Experts of a small language model.
Size: 11 layers, width 224, vocabulary 6220, 69.6M parameters.
Experts: 128 experts in each of 10 layers, 112 squared ReLU neurons an expert, a sigmoid router.
Training: 407M tokens, 2383 steps.
Below are experts of layer 3 (counted from 0) of a mixture-of-experts language model. Rows are named router (the router's row for the expert), up (a neuron's input weights, with its number), down (a neuron's output weights, with its number) and show model dimensions 0-223. Each number is 500 + 50 x the weight over its row's rms, rounded and kept within 0 to 999. Numbers have three digits each.
Before each expert's rows: a language model's description of what the expert responds to. This comes from a sample of Wikipedia text that the model never trained on.

# expert 48
It responds to: Infobox field labels. Line breaks, list dashes and field names in infoboxes and lists, such as Country, Release date, Education, Area, During.
router:392554498484528510455465521490523544410545537464492476468511566385504471517503502434471512418433533557498523598499404512457571518424493523478526439491521476413572536497472619490521540544517529426410558419555543517554536461589612386480492584528536421551398515389587461526449473523419500419518502558562462469427485515474550534550581465501505417480485489487531454548498446527567440541500462424557483475510549556473444444571503561525456504501486487435596478506507448518520439508559534556478580581453604486450422426516503590537480482439553473522491442483504588469552484590456477470469553490420430511491396461422503445531495499526438450443471531525466598537536490488504466544491
up1:503508477344587512489468607461484492528462463601391500458483509533598514518485462465433491526556526486503559486545498415506555613624487487545519405451467537442551559481430445547477396455568487518439547403618480513516487402544578578469495448558419442462490511483450473536489631435578518547557500523553490464459556504588450485510440555502466582479569593437541547568530536550522411487485521509498507518498487490544482548469525521489437508498471426563589472514486522562431561520540518489490537520499587460526511463592496533525538433441512525593567501386485506435514531602499546543478458510520422572521447492468528499500548504494456556458476541440504594488506494514522445435492
down1:419491484474542519570505494478581583543490576494539466477526463482525459542550588460463574595423623505518510490511477444511546608505538492531500517515440423595539546571456548557539453486503534603603452616492470513496448530459529490528543465433460502488504430471528492440501549467517527499582455462449538603516457419430556553451541543507534486359570469552598480510588443514485484520524518496551509422442553478466525574488418402462510539485421422596551482498582548490478470546508467485443497457487427513429464551467522596465537592476447560522479517629544498485417525527459486514506423486601507467528545560563500537557559505514528504516520486513557366512509479447472454549571
up2:441479421594427479615472395532581579496475524455571512496565459532454470483500508450546483507406512408536534494429555515509448441511456506498471477568424492532527486436544535503610500574465529497468514526571503575469404539543540470487477342512514501474470532480528461451504476519468461428447415522525525528525512425438462454513342508497503488481509465613441460509512475457451508499480391561485486493532534473540474498589464550484500558518531549490489510519513425490460505501466529542467406514486576536498560473552528529525579610453571594400525465435496567478602547491415484499468608424487455425503490415509525483502511457528478422546530461428591525425382565540498507432514
down2:470608435464446604581581483441519545499548539522439531531477533558514435538490481455432459567458576502531577522468498512509482542451506451465547494578509504572490473548439502571555571577432579401537577491434559478522426506478520431491432524515458447519519412468409587462573508559547514470408484478475404485541564495415596483476500436509534448482439461593508455445466451548508491397551421531481504498535550435543497528485491470534491422512498513587477524538562556424525537463470488476528380549437472463449513508531495517525483516428488543569542476430372527544525491606546447560480522474495538461509440525466506511423575455421393429583451513540482516472431526485530546379471
up3:510487498481501553481470556506489458463532478486479367437481511415527520471539489552544428431418481583506574561463521508621481550481506567515494476591438554441453432523485410500506500556531474520405502529609581603444450389457521525566503530520407450542474476578517442498541555477475501491484480509527400485511506483478478473536475459382514566498415571536482490499453586526534390574443525451483526562523551551514573386484540587572457562479461584501599493504500559415510548505517518485563609484450451504539432523496421535566522442508566517434534446537489500488565554461484453501432474483459480429510488476559486407469562540456468407497508483444588581424551530420517474465479
down3:565507540451518517537502482515498507506460438450465432403514466527521624438458489519577485337541464556430440447450544420477457521586493434510516486545529474473401449535482463519471547503519513509532498456466534513489494331524534518627515558490508496523537581572449596588478537510472552517458482523587384480435501554582435477517506548493521607448590507467527520481494489556524519493470479552476507470481514474546475491485426466503496558477525505499474516438580478421401426565570439522474471513494465428663474582461494490491477569432525538525564514464465588522462546472508499501459488482563526579512518525542522484454533602552404454468489572528510536466446431463519371436567
up4:491488555612597458440460444559493461455509469492527505516436479512490431460538492575497628477462516509525498536492469462559530618474550532539430472525451523431523559468528598495497454554584507474513364455479491466493534454531570487512504529543584539483546505477547440474560442518517527549495514537534469445492510471504512490462490523473554456495456519430534477454493546521528519525660583435441503539593496505480537436441466503571538570485491500488580480582507449541458436622550494473615604524585573627468491486572475503526443447459405499555521450470485555443573480408512483576523443423528457618510476493517629464528554502453524496443507439504494545447542512451432549551400
down4:492492489521462498525553516543444509496433478494549560564515504536518501486493445578444545399488572533529486542460581443525451467565524517509451429543459511479444569478453489472541401511476548445394522575449521544427454558445506495536519458527535500438591397478520592471576452489454600538556391581481527518437512479464585473442459599461442540480497527459510483483478608527438527593446386413484482536581474586527512489417564568485473531393493472441597518486594452481450446534485431516504543484519417569505460520507578490547506549442499536549549593498481480559520533461449494561463553424505354525568556412495465515501502427499525543597597504531473464461461508546476534478482
up5:538526453505459466411512515520513517504544470492581544538515516647540443465478541576535507490408491481548608510519607492505509419539513435515547417551557572437527448496553414555514530450613515371491590535502468464535492545519476572450484526465536427507565503516523441445517538495527527468512457521551480482533519516466508541511496465528517515528421534530489489522497495482419420536466482398461555556483480521562458608502431519527480516569502623475564500512499556396498581460491453462613521537464553504411499500650484486519525503478595549503522523474492501474567515440540367646394637493562497515450500491522451451440535490561529414485447520533486561508540495501557516496433
down5:542568524510431543532496476418499486446497488479528502418502394535462534498458530507513553475599492409517433527465524455490441534557523534537510512505446532449441442509475518461532518464434528551545507423391451507556546508543590565466537488476592553457467500527444573470537502455587497512498532474507476492480578602589484494463558545521458511484623604546509560414478540570474470491516475463517619550449513610635526492502572433468475444469535544542472533515423549545415390480573481494520415489420531403549465473561482546421570483537537421444461549484590455517515429521564513476504486530545448509435504533552409501513410462533540544507422476508533521528439433433611571436504
up6:465430522607490416485429536465434486502557464531497467527426550495471393533474500531505430487489502491511442564489389556582530582487499483538574478556557523537474494480485513553460509433549459450547435488421465532502500448395547488505445410435502424553516403510512550561499554546533452528488543445491505519536551499486500537539494419565476425509440461437563488518346544350548469561534492425454533445459440440500578480507461473530556498556413556530559633430498400526507428400460480475445520458554536491520539479480476508536484500501588421437477472495510592498490531494498457557467494422606476529521531486468472476500515605512583590476511480504575358505521544487434519474510
down6:502385471504499506446467526497505574491472548509408454533474470459562480489595536433490473531470436427461538539512459473490444500459579483657512410520488531493510543486550514453392528548444539409505447518466503503472550441471513542458620569508580523453461371433488473435600517516479511500484508407426446521502481542468480473528560532463532521471457522546588538528619495557495501518504544489538450505363457508525577433498529610423450491455582410539503481525480467521516524463440481423534434592554503515532494527457499552510515507564525479509475543473476519472519638549518532442487442446545530440488440509526457549394554461491573578428560529550487458516522600534348521483490
up7:476583560480464524424509514421495539471496473426489595532523547455502394498489559461503517507441468529478477524437521491342501489513393454596531465500534488422388488504536579511498410477437465509448496499515455406559479384428437600465496473540432491552428512454528449522464578540468445476537540428486516474472490444557508618485528522507485529513446388487484434406534515566608463506555498402534523588445515545607460428543416423492463487491516483457505500577523446452508527479536415481548493554616482509408456509555508503510522436483576508472532467487454524492522468592470465481412445484523486405467460498458429492564488520526468452408489559550501561579547523433501541555486
down7:513475456471547584452530495562505506572467460522480444568471477514482504434542409543532504537560531473469537566456472397469472532505561526524503510524438489530423495553486470462469487413550485507485446528543520459498580517487554559447448456534468516530529550452443476527553433429440521453517501575506581477467462479547485520466466535486393559439504490504437546594511452475504529570503512499486477530521428448617616524481526558577553447476443573533500535417535492606481610522491493543538489368475443388582523458505603555587519514397540472533433538513609476490537538503385501498457474538450627496568572448471416532492458531474534553515563562443453504429465379537543484598455
up8:545553549468473466400491545564557480445481489462538481438403561425509531456542576487474581522397469440496518508487529532555509440463484499550516465457569492445442510523438523493456389523447498545358573532535414585498518505532506578498513530434535486525452474460561518494493439536554498463333589558490516460478489520556522527516576468548449517487514579562477466439552558551520478562546399553464512508565475546484467536467517498496492441524594491530582443487516551539541383575565463570478522526468533421534468463479604493585421493451487607460568469507470597369527544531496467474489573451536450516510424496511618456526534494426485507438485520437491554518522571494450483504398
down8:541533503492512544420534458512500421655322427535462431552506563523442606423551529504579570557464409374513387482481404512542482586441496443533494493599601412494470545452524572485458449540495458440442563537444537434455495527465463537539568561505455474494488452555430467617498560561500525470475548480557559476528460506559420473423515417516508423539452462538497531462486623551484494515529518473515510507558489466496437462462540521552533527464446399456526494402455532463533455541529524504482579452478488467472538398510504425435515455521514525410564490474470483475510512504482511527505490550480540579432519525488549462499510602437486500575478537468467461438498540468485470484443
up9:484466501491515518436554494523495514487499519597482505525613511439617514511577555465470467431530488493475544541567451533434496600464550470499418499543478491542495452493544581464373439492449499400471408484493442461488510527496540392539527602481512419550439505471488508490425504514516600524476560600484515442496476441558490561521592506538478474499427457539444493547402438470525527481514532418552568425403574518605459471476452532496484494486583546470513497507479458561465550423475379412612478540610583562449500467571556527430507506519570560577548497504502476597518560542517448544392422474468522515487478418486509533545547466558489378461530491475486526517493467452437497516507
down9:570440554521502571565464525501478472543583584542543428488516478451479431554493425539596478500563451477519477464440645526542451484598546562448550468499582515515513517554559536537499532523472494529518487563516476566557586545385434506484487459527514472608499448413462367475433472556550555536500541550393522450477537502419554546508486502427511541515584535495463478531484509489520401451434510465560481526458416446464468482555511609566550486567497495430448493422450459555554520445480564466535494475491478454436561480451521508527463429552479579439460484476477475488605408526358467503470469464451528497526523495525414454557546417606585448449482521581472468506484574512477519552478
up10:526472454514446438630559594541503541446479545529492526430522536461544512488585453476469559474520549506553525480431529483676536507525431373485515490464561445436599528511534456504547488566438532532572447528495468489536464548537524574441429559541439517447441565470506481624571511499484480517473506461444430516442573482429502445515447498586513580460457433416507440504535503478482415471527482594530504517473484554474476394488525451388563572524507532505441480492547534528502579474465536487489491457490387503499544547515498512588489606511449479528479597453484495502486514452426436435525545443522483583510514443446565514422533534585440503461587413504433462490595460572518436540536
down10:568437361533440497409489552525522560551513470506448425506572475458470532524479467443480566448532505421451501544549574454517548490468509576450573495489505568491611465491541454518462485478504572523460462544556517472482469471485473473483502490545436431452516385463424515477534581494483512495475414472444492463569497482486479496477466422392516522637386432550430442439499469520520461434576456478447568577556536420552487520574570534529526491567469501403628469535542468445483576480525411598658477462545517581499487461476527492504495547473512486587586531568543536492424458438542527537542461480499550404561481511512469548478435519416537433563497490497525463526513486485483533589455
up11:419533466439419575560530417485516471463573557458490496522538476441364517492456492494496627480469527510392493488456550512508498549378481550531491462531607510502533512482520456447514508526434552548440351442436504464493502576446593437518467561528566612417452529561481511483476417491495575480593428444487404507506537472450506416484563544582512486449490546523457449514510445423531509501450417502473497377518544496466516491532509504537435553535469481549514519500481439453483499644518510531487531537506577463559419503445497503454531481583472483455530374541551497547501437500446459565613419545425473429530552476494556476508516540541476469537565496468478450530528462445548423538546
down11:554493540419459512500580506467498456481509471464625462504518516482429498534421566467530520519508550459490541366467562383584455472553594468418418505406506463473476474495562441445567537504527474480624428427426429533461434455482593555406563466507514490417425508486437468504460551498474502573433457508484511465483516469622457530468588467542498523479514597568493532438485499503539426508508518514520525473474480448570523499423507411443522518573495543462548544586498495525539436510501512487543481485473401573471562511495409460451516393477578489538479512480551442427470470432570412436527441481557490517451464457527432506567513478427450476595461438572525466479505403440475535428481
up12:320475524516518476602470488481485549503458507474472529476484532563480436500478572503507549544490443454528506484463508493523509616476509502446490447527603520478542485419466540591508466575597488552460477523452496486530443504547533532541509582469522482567540464466484608552571464499531451416449416602483377500558449495522440442519426509469490393495519440494615456590416469488472461511420582506552495483563580506478526496466450588454567609514523514420537486456564456476402525405531476555484494591558493465444535515429560537431522538369493524465536513516440454469543513578502495543478505534581492459516490508480487442534447545529464591574441487496501463482540550557508423427415
down12:476504571507505500461508538498547561549439538387514522495437502497551435418540520517496481583497497459457399535544414528491398519542623448514547527491524538468541556592394489610524413564415423491478439567500551514460375487492426437583466486485437537460542405533524619547484485483516527508467537498467485514478498460487478523549559536497628427529505419544550535522387516460544475483497538471559461448520445386398499575457533492511451591440462484467493430526548536541475446532483506454472498514551554496479554536498511561461569407557394494493445480519390504525453479516596522381562519456456483509484511516530515467615487513519516538539447486556542497473583505545573464491482
up13:403544475421459506421517470526473506475540483491515532444414487530518357550483482532542562427425501475439486533476449544416540521503579449462511561510507544532452446590464555540485490544580479500427489456473453478524538483475553513428527499475437494497624608382502495445570471540403451526600483519636481471573546505482495507490451550491487459461498464450577562530542459541484456482522554464528455465504539440474435432474402450516496616526507526474402456624517511457501485437512343487465568503459446490439384465449407488623535448444507501516493468551432521534482494510505497569452576468436507391539510504439593481489523546504497501499535542524487479530445470508510563472435
down13:478537521515593513540501508463506479503446437509468468511491522505479488576486483597532565453443559571473596433451467553426578547467371483511581494421450432543432588520384429491501518408542489431483497543521445524477583518489527594461518472516477443462503482468553474473472626569509483567578523471503503558513408571412504493530450472495557451496486518518455512415496580529568512497535554498527619532577503559540406434501411443571460495534507564478493491532489563511506511464505460530446466447583369518471511446484509425490564581423459564478553443560432557513492540444574415404495509419483539533515542557462526455555415568494444516464506479460490537429532589512527541571467
up14:394507445412509495555474499511486437506522495500525559503522490452453511505483503511486508537509536558503483470457492568535451432565533544505492475579499525510472535504474438492588536432575493570504446583411564592361454560525456432534475562535575512489440417514582526636525470501511524563652449441482485582496461535445483532575553485514469455479505575546431473484551534530373454541525497511458452479514469485478552539564581423519542474448456490529555452421483484434552527586549549438391525527548477461539403486520497559436535489508498444526507559485569531570458423462558633458484526523477350494521500511448497515471558594468497507424465520540442441565540550409514492472551
down14:484516477465484483591525520508460522543536517427457435554511444430562486507567484528606468444418569561479540464501474566402462622469385502527534455483418493512434481543448602447384503452529469539478396394483436514529542471486532526553468508492512521459512432528625459553504456521517359404461501456463470429473466452497491448450539532506512531499537654595490542536458468527529490526431481542466434573546529569503520463427503405565532499404549538518451530469524454487524559456527567439508546487493509480524465434446564564479464467554444454403486461519483528586605525510500507502587497586504568498429517489495488527520573487502466536455473524558405504453530570487462515581430